Below are experts of layer 5 (counted from 0) of a mixture-of-experts language model. Rows are named router (the router's row for the expert), gate (a neuron's input weights, with its number), up (a neuron's input weights, with its number), down (a neuron's output weights, with its number) and show model dimensions 120-159. Each number is 128 + 24 x the weight over its row's rms, rounded and kept within 0 to 255. Numbers have three digits each.
After each expert's rows: a language model's description of what the expert responds to. This comes from a sample of Wikipedia text that the model never trained on.

# expert 31
router:158071112095127137129138139130176136152100132127139166145128145129118130081113131098182126162177134140096112160113139119
gate0:124118199071150158150090100109189145088142083120111160154128138128153102114161152134160153154170154152143160113159137104
up0:114138115150112118134181144151126102159134144145135104099123102114112131175095119149112162127118136078136118192102180129
down0:131109123096140136106131162087093165100109115125160151117133107105121143132127192118128125105128131149139120105134107140
gate1:140168128113159120155171154128114131120090110119161122143115127154095147097122112123103097112109110168143125091153098150
up1:126146115118158141161169105075124135125092137121172117122159115150120175134161123074140116106103126140150122093157127144
down1:114107091150123121125109125127102129155134118161112114106104102120111116151125138173131120103118109143123131145166152157
gate2:098156166144142124150147096141143163126119138127126104091119115150159142119101143124128140114162130111131101154093191063
up2:149115146134121112104127153104184132152156123131119127111160119142117138057172154093153157120143131131082171119103095165
down2:061161151113121153127096087133135130161101141131117127159118147129111158125079138147168164150110175135152078134133158091
gate3:126134143095130100096144140118138139089157121142116136156077133116137126166122118114133093141155128143102123129153115109
up3:144115147103117111116153119143114130090112127165115090106170133150080111077122145114133165101123155073099096148144124162
down3:100139143131164101166092113145120117148108100159107144105154094106139111131122122120145112120112141131132137140134130133
gate4:130093141123103122133102119121074091111126139137101137151125089160106137098157124119168164117113118106103152154128116120
up4:161131134130121154151097113167108151170127084112125107143124130092132111116107158160133126137154151152113087119102160160
down4:140162148089127106114152153137124099138165092103106113115091116136105137098123148139137137161117102157139118108082152097
It responds to: Numerals in scores, years, quantities and table cells, such as 14 points, 1832, 2032 kg, often after pipes or colons.

# expert 14
router:132093074103125121102111103132130083149135157128155120164100125161146140116133180118106144148151148121136116155128126154
gate0:130106129150157138115144132118138116107150157144138120091123118133139110128154154056104144214137153120109109145138121126
up0:131153140113108146125147115115144156144121161112102164117105116139148159145110131119110169133096119121145131164119164153
down0:094141107115140109101131108128139135163119135087135145150175073116111159142128146105110145125136160141132130136132115121
gate1:131152135128124133129086141141097123120117120094170109112130212094139137087122080113111163115143163150106130117144113097
up1:153156140107131116141149137132128113156132151145100145124096077118145082105116120140127069127199144150158137134137139118
down1:158123105121128113141151118139159139109119112150102155153090115140125144131131133111139146115105142086097099120155133108
gate2:118103123138164138130112157115110142100169149150161133123131071132126137106125144158104163110118106100120132116121127113
up2:099123140125115135122107135129114132133155115124068086123105152153133140159145137151110141095138158101097129138103125170
down2:158106110095111178151100119093092132130112099122095124143144187135169131130136170120088111128166097080137110098145106126
gate3:116122119171106096145100105127130165152130122101152136138103169120141119121093118151112162130130123128141138142166125125
up3:149123098097119107089157062161136122103114119158133113089146158174167139110157150125179134141130134145100158074166143127
down3:109101128135164168112136112127088128087132133174133119128126123130150134113121116153134149149087169131117182113128133144
gate4:135140109117113128099127138140143123135091113116113144159132135170123119112137161161126145092081095106134150139117125105
up4:103126136128125120180132136150111131134128169120168181134137129088158164091119150154101165162135139177131075112151138133
down4:114125153080135122165150104109097107151163082153129121095111088123177112115132128095138143115142119146100137135093152130
It responds to: Opening parentheses after names or dates, e.g. (age, (left), (JAM), plus opening quotes and line breaks ending a paragraph or infobox.

# expert 27
router:142057141141113106133129110117105117141122131117133138138114179153137137124125165090168130138178176165141107159133180164
gate0:141140141147116126157092099146149164102150167135130122073132144094111112094150163101128144124107167156116182150165136175
up0:093117110073154170111108122077126131151135150130096112149132120143132121196136151114111120159103101120150139134132113152
down0:161146108124122116141048116142140063127107118167127147142128140083147146129139121126136151125132123121126153137130141141
gate1:178124117164153123109081089116120083122108090152094151131130110120117144096115095130120089113154171164164130127105126122
up1:152124139126131144146149125110085139165135089152136081095128130151133115167139132130133129076141110091082109117130122156
down1:131150148093129110117134144128164138138125157126118151147168165120148134100079141131132076164095106139156118088132121108
gate2:142110123141145127150077097111120107167142093123109137113178140110146129097105150143101132108138140108111164139102180136
up2:103128129104116133109146178146124118134106151170066101120113122120101118124121128136158113109135120138137088150182122091
down2:171155148184100123084163147129132154125115106135094159173137127127143134114154137095100159131141138145141161079105149138
gate3:111084151168122153107156090129134139122107157146141119127175122130167166086116150153169130109100084168130131136115125090
up3:128125142151158097167123124158130085141118128100112124142123114131146121136169119125107097139137101123137141151137127083
down3:144125106102150105121091097105181076087164132127108097116136135133153140117149173099105114104103169121146165099123144152
gate4:114103146117135091151155131146174122137140096102128119152115126137105102146083116146104121125084143140156142106140174163
up4:128093142168175093121146140144149136123119141111147185167107124076146131123117142114118099132065120137095156155131086146
down4:139159165126067168136162127139128179131122159103149120125139121101120104150128125151161149105149099159135155160130160184
It responds to: Plural and verb endings such as s, es, ing, ed, ers, ations after noun or verb stems, plus following of.

# expert 11
router:152113137086130138096130111144142132170117120098119121088140112166212126124124149104125117175174137173132159149131136115
gate0:104139117127141144152153151111135099170124122100112105099089139147107138127122096088119092136100166141167089116150155104
up0:128096104130102082124125109148143105052114110097131146104146136130139117102167104144104127092116132081129128143102119127
down0:120129126164081139096150106090141166118118140123143108148134151129126117110120136130140134127124140155105117106128129109
gate1:156123127146119136146085140146120134139129167136126154126133118124136094106119155092138128138134102160100159158123172150
up1:098156139116136133140118094157125175106087175113134141150100091148160125141122107101136131164123124127138138118113106105
down1:177080131136130165133130110162117115163142126136092125113127141119147137092090141136137145129149098076118058115089095085
gate2:107106119119130202093135103114156095173098155109105101171150123123081155120091129106074142144140101141150162155091097107
up2:144140120139108098178146123091159166141159139136128137114145115124161134091151140158123127135099127101073100161113141123
down2:129139186117117083131133140126122125176126121127128112124132114125157114113161148131111161108121109153090085133102115103
gate3:142103125128152145153099169091117151095145131184128124143125161152139086113143140158085099118105150099108135105133138150
up3:072149105144118120117122104156147109132158136098141135120132101139113134091136149136142112168169152104146113116165127139
down3:139122093154170106102165137086136137095120159121125127096135075094145106144102106130096164100091150144112123123196110105
gate4:089137134139127147117109137132151118126113139119126067115084061091180105125128101133099142129109151152115121157109134161
up4:156125124158156097125163120115134136147130118128115099088181143150118086110115145103113121133140091124127104107116104109
down4:143136127137131146154171082108119152115122116103141167115143084157104117154116153117085118123141129113146124162093122155
It responds to: Digits and year prefixes inside years and other numbers, in dates, scores, citations and tables, such as 199, 200, 5.

# expert 21
router:123108126081133092097080131114116108147139142116194124138083106165153132117123152127176155152165189145135151115129177145
gate0:121131145109144120108087122122095110126096138092120146130113110123171131127055149168184120154163143107139120134132165108
up0:119122115117116118097136127106156146129182153173106126176134148142126111107167151108093112104105133178165173129160150159
down0:123128145157058081078147148158146121166109124118095088123114094161141115132136138123135121133152099111110125116186120086
gate1:081128133095155123131131150082128084074149100183122089102131132135111148138141135105118146092094138139164115147150129125
up1:116115119102163133115111099112155149142096121142113106163109122114138100129140124108109146114171138157073108086101183136
down1:110124097109185146091127174152116144120144110122122120104102143160148105132075123078158118129151118129119118080187152148
gate2:127116144096126090128163118147134104108064110107126141135130147178115158142137126131181125116188167140094107132153133130
up2:143097138132122115116178126108129128095099102121150133127132125134116127181149144119195121111148117139102136102105133130
down2:104118083111119086134128138123154089126106094141140134120111085135151160146094111163139089104128110117091107121105152116
gate3:148127091078127073119122113135127189183178123166138122141153119185173108139140123123124160108121141143109144114125177125
up3:148123112144168109139129135121102099148139106134101076166146090137194093108160149154099171074164156150128152130125166127
down3:078148122102130116145141153150148152111112107139118147132104123165144101149115120124158132088161146133134137143160117121
gate4:090114156070107105144090165119110116142143157152086111119137090130130145104142150157156100152148161106123107123091170111
up4:141166128151144147172189143063091149113111126126116132169110120143134156135141131067114158127108118136101159130134133149
down4:129106138176083174098161140105131138128132111131120151127098127153143144143115124064099137129122112116125097123132084132
It responds to: Opening prefix pieces of words like con, re, pro, ex, de, Al, as in con-veyors, plus bare spaces in tables.

# expert 30
router:126105159119121092106119103080168112149070124102181157159114129117156138124159126130149127144132139148150103174112151111
gate0:136105157149137104126118119106131137132091148165137165119121152092125107147116099153105093143190128108118109119141115113
up0:120107147159155145145140118151105180131138153124143167166131131146122140125155107096127116119141117098104135158148154093
down0:108117112164123150126106111081106055128156146128142128113127130187153095103139131156147133135133116106103193103115126124
gate1:128132116093132140095110105097113144158157117130152114151152177111130111101138148150145100118155141128109147094111134117
up1:147163154134120141103102148114107100088089115183138106136106110110099135120085116076080073170110125135093118091145119094
down1:137137171103124098147170130125113144137154151168125102141113164123130134150115169117084137116135155173147113154145114161
gate2:129118134192094138138114137142142173124099137093112155111104115118177109073119093149159119104135143153133136149121167142
up2:124107174154111112144136081173124126124078115156103106107098106151075097123131154165119163127094150110132104110155159167
down2:095096134096166143102118140125095125133139146149151110115102079129085073149140096176123130116145086133133154135128138120
gate3:108100167116094129127105145100141134152076172143166117123139139128125067155163111115085116113083124155138092180112092132
up3:112121124091112119147108104107117111156146166064158089110196117153166156133136112134115128132106090145127107110124167123
down3:129107077123148121127160156193116118130122101159119137169115101125139136108171140104153128146144100129178118106139157129
gate4:127119143143103142119068157126122097138181131092098126102099148138091080136175172112132182103110153148143108111117161118
up4:145135116110153093084129146093160118138147139154134111097146114161146168117125095121128169122115164147111131166125122117
down4:147159131141145197127095103093129154130119095122106114130107121114129105114124134128064177111114086145112131147149100116
It responds to: Middle pieces with t and vowel pairs like et, at, ad, as in arithm-et-ically, par-ad-e, Metroidvania.

# expert 13
router:178104108127092121111113122145106075128089135142137123122123137123151166077169148103170124150151150156156127136113139100
gate0:130123121160160140125093115152146126124094088105132165151110121121103121104110154124110135098093168103118135108126088094
up0:118095109126128092116128164123126078172120171128199149159170128160148155103153127154127127129067131100094117098149094121
down0:152139106114127138112119119150138163136145105122093166097115055107160090130146158106124139161106075150123128107141124146
gate1:143128155159148122140165088159122111125126110115172125112095100125112122162100163124132079067121166118101132109133120133
up1:115115127138140072109161151075146124153159138151105134121139147166155151087128122112070153105134154141133122157123134140
down1:134127143139120128109114165051152105110106153069101136126105131155118146149117131135109108106123120118159138124147146092
gate2:156101115146123122180126149136113122130124083117116105155107167047134110123142135094159107093129162137111132113126122114
up2:137122147118058124162120169133103085106076144122150136126110153120190075131114115131120131111140119130164145124129110103
down2:081101142120129173121119159119126177143141140137152129068125123177132160131145097109144153141120146088131140123126108121
gate3:168095093186123110099130147112141140164183142132163142107150132142139130142111087161156080098154143122137110104073103119
up3:121089102151124111098126146100135098116182150182183168118106153128113136125145112184144122071157142151153132155040116158
down3:128130183122091118127135145128092168166126158138161130142137118091139127170147146129135133099126186147128097120082110157
gate4:134103147160119148156096134126081125099115073090143163170126073139167129064117122146129134154140118126111128124133140138
up4:087115153137110118115142104097084140117136130119094103112148174169152155136128121110171117138099115150108139157142120115
down4:158137134127088151109094124123121174143138138121098109114144172114083154175103142135149127123147126119106116172126105097
It responds to: Single capital letters beginning a proper name split into pieces, such as C in Crawley, M in Mettā, D in DT, often in tables and lists.

# expert 18
router:149115111124104122103131118110116095162141166125100139167093161097158127125147129130109093128149139111116120161125130106
gate0:094153126130152120143126112135159096111102102156104094186143116137183134134140096123100171134149123155122150127121124170
up0:140092134125104114117171133127110143106142141083159132141116095132085164122137131127132111123140132107111078131097139098
down0:138107104085121139115105124154159064155109124092146134124106105124124122128120158153113145124127139138147126155161133148
gate1:134064099118113125103132120182144091114163134099119146112125180154135094104125135104090123139131140144154112114094120129
up1:151104134084134140126114108116156094119113169151118104111125126146164164112102081139137101128150124111184127127123149141
down1:113128162146102077122159152109099083127122072095110133131106152131167118129159163118147151137133109171133129122150112134
gate2:129095124142150095100103145096139144171152132134139093125175146117133118091121101148143100119164091123163134135153094165
up2:083112106106119126093125137119146156119128117128121128118113110105128147151160163111090129135085162118114144102078148118
down2:156111090132130109105139130136123104112130112125160132112145093137126129147160114124110130099149117166114119101112152132
gate3:119111148124134152141131134156119131171125149113080124120122186142152088128192131111156099091107095111124139147146144103
up3:136161089121130172126132098164105126115116154134110073136148101167128120126162089134124116115118132136137147155119151115
down3:091150133087154148156140121150136169093106073147117121132163112122143140144116125137099164120105140123145127083067135150
gate4:135167104125112093129114128163157125142155108156108142154106113135138085138144127121122136130132111114134079115134109099
up4:108146138142144133130104134111121145136123137127146115152135130147121131140144140095167148099157158156115100167144139101
down4:140123162126107134196128136136122131136109076131102118135125130134140142148142083119133094113133153130118157095188122140
It responds to: Pipe characters in tables, plus colons and semicolons ending labels in lists and infoboxes, such as Education:, http-s:.

# expert 20
router:131092097108133118120088099136111104146140141101146119131078139105128137137129111101129092148124160106114121138140133180
gate0:167115111105124094122120122138126129149158106132154101114122130121138106095124131150109082107133160086135112109117082172
up0:132075101090119155120155138157131121077140125128137135130136123135118096119113133125144122162140139147127123134123130140
down0:100155173109113113103084106158147126095143124148147121137112116129155172170097178117125121152153142118100100150133132115
gate1:065137126128127170168083093080126132110099134082133157091119111118153153118131148138095110127149187124110142102124155156
up1:091116097099109105153119109191139138127115106117134118122123111124102093125160128178121145162112118126078132154160110155
down1:164099129137106132079131130124099165129125102135119105140095137131123131101140124096136156128110099121135134122102121072
gate2:162117166169158137156121129147115158123095143137114161126137158121159126155166144144124088144142106121097126156154105155
up2:130120168154131103138143140171101124171106165143114145140133182137149144130151148112114134130148106098091111114120140132
down2:114151095135126122137165141116127109103130112170116157117132152102114114139092102115029112145095087113131160094137106138
gate3:126081115109156109114104106150116098086109113101132150134093117101105110117113127108082110126122158155121146131118100139
up3:113170141105119127137118097111061120161176117146166125139122114153136140113136088120118120101115133094136133124116114157
down3:132142094165117132165112161123125166137082122070141188099148121094115186153130113146110142143129092156126121118142125105
gate4:125102104136151127125144120101124119104155107052147133189095101115142123168118135136126143122119148155103127135129140132
up4:112116129102158080123123123079143143143104099136142159154098149133111103120098091111126122142108113125157110119136126136
down4:119136131094148109186141155132077122113164150105152142138135138151119129128128100160155116114123131132141120115116117120
It responds to: Word pieces with r after an initial letter or two, inside names and ordinary words: Ch-ar-les, Ber-lin, ar, or.

# expert 1
router:158135139122120126144105098093157129153130111110162133094132142112152127123123137111109133128131122167110116124141148131
gate0:119119126141074135110138124106109121106118139152162140143137154133158142166095122139137141119088121120098069115131130118
up0:137109134088093180138051100143154109117138131160129117142116115119122148143097097140140129132103118141123074100117138081
down0:120143131143105165138147059130119104130133113151125128150147146138121093135121104158095114163121132163152170124079122156
gate1:181138132124110119107153140136156121155150131167102124155106152135092107128129111081109139108111083117130128118105112096
up1:131192128126124116122119114100116144097091116129151135111131119125112137125095139154087150089128173157116133141126125131
down1:130108097113144119183178112145155150128123145120104138109156133058120116139118121139148106159155132136086115094151147128
gate2:155131132099122133108116144134139132131120101136164156132103115129135169126116126141157140159158096109081130128160115170
up2:127122130094115110141111099112121156149107072187098126108088119138130150150097143113160127125130104127110107144153104136
down2:114171140196115125088100107129141142141177132143099143104139129106107118110133138074123139126101161135120142116121114141
gate3:150121109112153123147136126119101136176167101124117147165183126123115084118171111145125153134089137152114113124149164147
up3:101085120126122148180099109091117119172172086087149110091105138139159134151155063120139177108100110147108114158123130135
down3:095156135149138147144165109118110167127117071094131142143115108123144116116146089089142150106162139125120125113154142153
gate4:135141095160141108113066128144168123103121113112172136158164157134136176114128166132113118100181131126080111126149146166
up4:101077140113092094115145133124109149169149123118108144126114135144084142164141124165134113147118146125102104133128144159
down4:094159121072164127101139130124147094104132155119136102109130111104130168125157112134096088143157095090128123148076118140
It responds to: Single lowercase letters or short pieces starting or continuing a split word, such as n in night, v in veterans, l in wingless.

# expert 16
router:160096123129072099128076091125141127147168117119178153142086129131131121127143135115110116147132114103118094143120143141
gate0:160122186137116127124135107121169123117172105120145103125126114128135099087174161100090172144116140148147113113132126167
up0:151124151133153092088140124108138117116140154128176089110139100149130131111126083150140125092102111141116105159159130217
down0:124118136152100119131138114109146118118138117168145129152108148149147113069073155137128130125073104153137085135133136096
gate1:120134135117116117130117152105156125081107147138134113149122108095135141125093156100132103110173138070169168120132158104
up1:147065148146125131134143136131106190115132135116152147130133106137127118114128137153102142126134135142155170140118126127
down1:147104141131104142137122085097076121149154140121149113168108145113105114099135112127149132097151114129160141089127156148
gate2:198117115179084136169139153125144164112196139118138157135160145103126150109134131156106104135111122090089090144154156116
up2:151105127143137142118123097122160159091158082102151116104121104133141112137138152101163146065113110108118103133103146131
down2:134113108122116136107114162160143173129153153113122159123129152137087129092098135158137121135123111122167119149111124132
gate3:132087077149109118152098102136145116137151156093151129134100163137176123149135059148118113119125130134145126121092095084
up3:135132166131071134113126137126101104151120131119126149118151121166120150093165170112101149156134109127097121127137160155
down3:125121127090122132091126099146134096151107118147121102148147142129119175141095146123147126134101138122123123149163147136
gate4:117110111111127107130120127143112141153147129124098133127080144124153127150103175130159143138128109114113103102136155121
up4:118094149089110183124152116114167148094137116151173125088130120122157119119143086145121122151101113112142169150139154120
down4:168095123085118104095107120123141115123117100140135152129134120171155161083121111091115146117163138153110127136144134083
It responds to: Short pieces inside a word after its first letter or two, especially b as in Neighbour and Bibliography, plus sp, comp, ra.

# expert 12
router:156117106128097100061138116101151081131154109116138101145121112126128171111132144101152131149170116151138096133101141124
gate0:077111190068088134139117156093106141129128166096123103129137113121124119093136133133114185094123089147126114131084198138
up0:138146101168137111147136118137136153176133167135117147130138099098133139158158141124147118170147135082131157146187087162
down0:118162135105115088134134138125098124109129136094098077129099124164085109138154155141121161118086141127128144155113144117
gate1:133151166188144123107116077126130113156081085116093125097120099123138080187131127111136108139124143129145122165190099123
up1:156083064117132092094132116132138164103087107104160108096106154135127106128144145154120129092121137140125124123175160138
down1:151082102108098128149160106116154097155118120152127153144119172151146141147137159169068167155118130118160065135125152116
gate2:130153145111074149102113139137145091097132118096085115118116116155207141108127172113142114120139143071184132129129105125
up2:113131101143174149152190132100124119165193161116176121134168097122114156163128113169127139130100141107107192124107154149
down2:146105101123109172108105140128127107172102143138128134133107146111095112073144118119146128115159092147159129111153148157
gate3:154150094164128110115117145160096106162144131109120117160121161113121159122120085127150124138151125100144098149142110131
up3:140108127204135113105167126149123100145120148140095116156120156163102150089160137138174100197104102154153144138163134149
down3:160126164114090148075142147124132136184160146154142140174132146109118143095124114155128126183189154110157139136138172098
gate4:114148131123120112175128144159128099082111110125101079159136077110106089074141100170133146081103094151175146140138129095
up4:113147118131098132098145119156129108167141152079155091161073112092141152099104156166136104141150098130170130133147083122
down4:106128100086130135123106132129168138161120106110147131143118130132151109132091175156149135171135135179145106131128130137
It responds to: Word-start pieces with uncommon letters such as J, Y, Z, Ch, Ang, plus raw UTF-8 bytes of Chinese or Cyrillic script.

# expert 4
router:133106143118112138096154106132103097148070133081130150102108129163108126070111114130136139158145136146177104133167112153
gate0:125159112092115127139168126122121097124163119081115105115097142134115119100102135155137117155094162105113122133155100125
up0:120139137145135120109170134125102150133157121121152138102049066090087113191114124113145113136098152122118104104111122157
down0:106088101134153118117144129174124128106100070106129126141108109117151117086142104151118170121137083106137193104140113144
gate1:158126116121146159112154174129178186173192155118150140147109087138093167114134088117132127116141109141093102099134123139
up1:113114159136132119112162118119110108093135156169163162152122138108141165091114122119167137152107123118116117142145127119
down1:130150162122145151176171142134063099168096111099138109119125165120130085115155100146180133138134108113136136175159196131
gate2:131161142206132129095101090145158158118128085166119123084126167123146160100100145135132158118126156168113092103156137147
up2:111137182185115120134094128149130177114132135217150136119103144135120165128122128173114125126119110156125138112131148106
down2:065163123127112124133211124133131131129153108157126166101137123166120164140136109152167137130115108103163119126149115120
gate3:157103126153114145137118120143148156160090119131099135095099102120110109123139141201150125111121113160135157126141120111
up3:153105153141121141078096098132131136146073105104119138087146153164127110109115138152157146138124124152149156136126118104
down3:063090167147111094156142149088140096140115122133125152136164126144152112114090149137102128138126140141149141112108161093
gate4:135135092093106151169153148130144112135111124104153104167122096154110129100134126162145128131102128144136110111136082119
up4:115156146081134104115146153160104119110109121133088111141135123120193119126121114127142147167152094118134114131113168133
down4:149117132143081119136110140138134144127091108145123087155158119088122134114150144094184114087132127089090142129129147142
It responds to: Verbs like was, is, were, had, be after a subject pronoun or noun, plus adverb endings -ly, -ently, as in reportedly.

# expert 3
router:157122100107114101114112110116138120156118094093156121143102083155111123141114130076144130095175140127114120121112120122
gate0:181142090080109123078119155133148117101112137135125101121122119121087096119134108084122098127141089105110122144135090118
up0:151161134064107128115117148176140141102123121132128104150103142084184088160147118106130155131155133131124120092107114089
down0:141168168135113173147090117134131155133110109106148114158158164149135091167136145098116140153115145117060151123125102124
gate1:113114101123099112088117075143096116107142106101114129148134109143124130119146097158147114125150160121153148113084150123
up1:123138095162138159109109139169123134134120112131163174183171098126195109082141102156123123118123083131120105134058135114
down1:102133136156085134205170103091137135110089171103159090156120084144100167093100141128162107128117121133112115129102126106
gate2:126107141146123089111157127107161133134110114108116145172130145170110169149152109098119106144135146138127093116124145126
up2:103087129139161123101160128107155128099135114106109145147112169145127166141103094130140122115144112111141108117128087146
down2:131155139099111134162157128136158170124102117159180118155179141164109143210128149164145094127097107147099141131128146113
gate3:137139125077142146106131086156121126099157148151155152098117093164135112109129117146115144104143142111123082086091145093
up3:116138128125126150122126140105098129150163129138135117127102135131110160123150084116112120041141151114101098100110175132
down3:128179092120137166155134116125118133145136132085165092141116061129095080167118118097129126103114123157153089147115124129
gate4:193155143111113123118125100117129098173120124175115152138126149124135090130137143126125145129100086139146174154128122116
up4:109129090178105162151146164105132168076147127119147155124098113109149118058152095102107107125119134059106105113091107139
down4:098109124133130130099130102110123192135133068120146113130127139145146141103152105099121078120126090107093120098124189059
It responds to: First piece of a word, usually a consonant or cluster like L, St, h, ch, th, as in St-age, t-ournament.

# expert 19
router:141102151121098079105073122174147111163134169106141154125128118125160180090099124098182127151120132165129116132135141109
gate0:125084114130142142125124117105107146161162102103120128150116140146153162115151110129139144121153164119148092071154097157
up0:171156084124110088144143154142127125160124127129121148102136171142132151135096123186169114128113121142148128128080123133
down0:099144122131093101125122129126109130142127104096155126117098147108121120130167147143116102109133147108117137166092189140
gate1:152125146127082082128057162133139110151097114146089112112149108114155169120123168096103144092140139159102132142106118091
up1:146127095125108126146106138130103124152077111125131148132073115114134127150175106116120098122115172135108098125152108110
down1:143106147104099109148150162117123142140164090140130109117125138130140147135172122126138112108147133101124120147103119078
gate2:119109155102145108114102160150129124132128087136080120125109161127117127164148149156089148096154122143136133132148127103
up2:108117131150140106112129148149114184120090093141128100160163137135128129149145151136138163130136170149142113099115101102
down2:134130128127130086146114115137129158141136097131147136072119072129106195119137103157149096158152159210162143129139165153
gate3:131105146130113132136113123146141130125094122159152133114152144125177169113139167133145130133111115145148131167130084135
up3:110171089124162083118140105131156158067111126148118152116066127129156077098113150131172107129209126138121106138163107151
down3:129110117114102134144114143117131138127116114119142125119120146104125159123104151148084135135117107150132124109154073121
gate4:139121186136098085166105136135162146161137126118125157124085103142168138139132131104103102088156155112146150124177149123
up4:104143183172115123176129115120131114146154141151171124149128088152130141185142119161107147123152124173117095124129118130
down4:155166093129125117146137089140151136112122138140115109128121139129149161131100121160131131123113115193150134145145142097
It responds to: Hyphens, en dashes and slashes inside compounds, codes and scores, plus capital letters within acronyms, as in SLC-37B, FM-index, KAIST, 3–4.

# expert 9
router:144099118099070095139072110088175108163145086074144106092133121123127129121150145115103112161156159164149115157124096088
gate0:181094114101121104122119142140183115137096145128163154103110133144116127185156127096102121128150070101114164128107119136
up0:095131168122113124109139086119147157155112122151132099092119112127061125164115123149140127132142094143114077130132101139
down0:133098117125148113176132156187160132116162119156116121132136110145131122166143128113127114106130139139104120071153127097
gate1:124099151119142110131102072141159168107117056093107111125129135143136109094108129083140121105118156120144103101119126122
up1:134122116176129106170129151106134120152142110124160122138113143119123126128122126150114096129120138118143150067183183110
down1:134092110143148141132124188135103094113098138161151123109063105132127130088143117124106085137112140168180154161132150136
gate2:112130124106139081121107105143135139132102143087159086104118120158113163137128141096122127124145149148099101161099098141
up2:134139156110132121084120122091122072141137103167085146149126113144139134143139117156112141109121099151136160130115105088
down2:145121117116093116093130147110101113122105106080128132127157111088101145140137135166141110117109151142179130150098118132
gate3:109104150096130117113151154101115156151163114099124106112145134141143152179121163142100093128145097154156145112099151117
up3:103154075152153082118142129118154117096102131130091146165146130123083108133119173166155122120121148102106125094171161106
down3:174149098132153103104140115137122133104133161153126144108105121106123104105148125161142113123140100124115139138121093101
gate4:088113158122069151123085141127147136121123135126145123085177112118143164153106180130105124164143125121134133143102146129
up4:129121168105142134148093084118120147159126094112168150116114107091128135122136139092104102157185142135122139107147099105
down4:148137147131130106164137147133106132092154154143122100076127120145121112134138115119156081156109144169114105106096126143
It responds to: Middle and end pieces of common English words and nouns like work, season, part, as in Cont-est, Gr-ound, w-ord.

# expert 6
router:138104126119126107072103132099119111142110167116137118168078130132109149113171137101110134131126193127120126113128118114
gate0:166115118137176126127118107181134134125113123120106113141117147147128114117152141149108151133134137113128120128132120165
up0:172108126105156146051143109126128156110129093147081176142105140143096164158111130156141092132127136145112142152111104157
down0:118108143134152094088137105136131147121111082141119114120154171166137123124127171152106159163101130135093133116179109073
gate1:177084097144130144124131110166088112109134129140103145113075169106102121180142129134145130104098134128128111118140135127
up1:125123094117122121112148119130070154156119143119160152139134103151153116158128098090115133134108125100162145142213125088
down1:121176099159129112127093120120128085096144091161132123126118109123189123160111124134161167125170143107123137124174123122
gate2:109093118182145122129101103088109153147141155145150116184104096141135158158098088093088095133117116142115088155172122155
up2:115105133160104113132109133089097139130135153136170143132127107136074120124114109088118095121131108119134120128165135147
down2:074167106104114113118141126159125129132118100107115153129104125114173142182125092139087139116190093106160110141127135118
gate3:121109111166152113121104116110124097156111145099104145137071126120116135129133157121145103116138151063137125118138132109
up3:134149092109135124153106114143138149132111140106091126128124150140136146080070141131149123136098130175083124154104157127
down3:088143078165125148112165120114129051124124122126131125174123167142107139140175068135143129146115141132125158099167177135
gate4:160125103125081147123149107119119136159134189092174106177135123132103163164125131137112135133126148121135114096138165154
up4:137128197154129128151128121130141110127138111144126091121124130136101140147133120132155117149131114133095096121144083131
down4:148119123137140110137117121138110113133156129146115154136096134112145125114120148145124168140144168114148122122143100113
It responds to: Administrative and geographic words and their middle pieces, such as city, District, municipality, federal, Government, often in town descriptions.

# expert 25
router:177122110096112118111105113142111112132119137143125111126069117146181151117136148109127122108136115152102118138118173171
gate0:117089127164143106168139151136132148165123084167142130114076160136166131127111102149126133114159117115100123111121160117
up0:097090080106094118160120108136133117109097128131166131096105126136145135138124121130156095132112101126081154131134174101
down0:086136155138117105184145107112160122133132116171144111124169143148125145086115111092145129157109147150146098116140124130
gate1:113106147140119170125120129161143166091115150106148111114112139115130144138150147154123137120145125143140098066173130141
up1:105140114146117114070126116143117086156138141110126143169113101120145097147095100094102108119120119134127175147132130149
down1:117125105131108146063108072120132152113110139123156147070123114099071147104152122157130133158149144141106109114128095112
gate2:160139136132144133107133154128119135139135140144119071123140136149149129120137113090113123110154128127109127207121158101
up2:115109075148155113139112124126146152139095158113128149118128122154146129122119131114089137132124116095136130119102127136
down2:133102086141150121114132126143136096138140184142126100124185108127125109138121114151122145100142153119126121094128149121
gate3:115113145119083139146177131109140063137121126155150123078073134132077159125145100095109117109171150128125092114109102156
up3:150109111141160160131116115124136127136103126120131158146146131123111117164113144071153105139116112170090179111123112104
down3:147094136130149120127090122102138150109148132106114148143101103112113086130112152095137142123140126134123138149131124140
gate4:106135153180153117112117142135088152092115137129131119154109102111144128095131116102179159153112129160086095129104098132
up4:155121102150152141117080097161109096133158116119154113129134120079124114085146130137123181101132091086120138181142120154
down4:169142127134124150169120108094134096102113084125125109139103129168122106145131162120135120113118096134120144129110126123
It responds to: Prepositions like of, in, to, at, on, by, for following a noun or verb and preceding the, a, or his.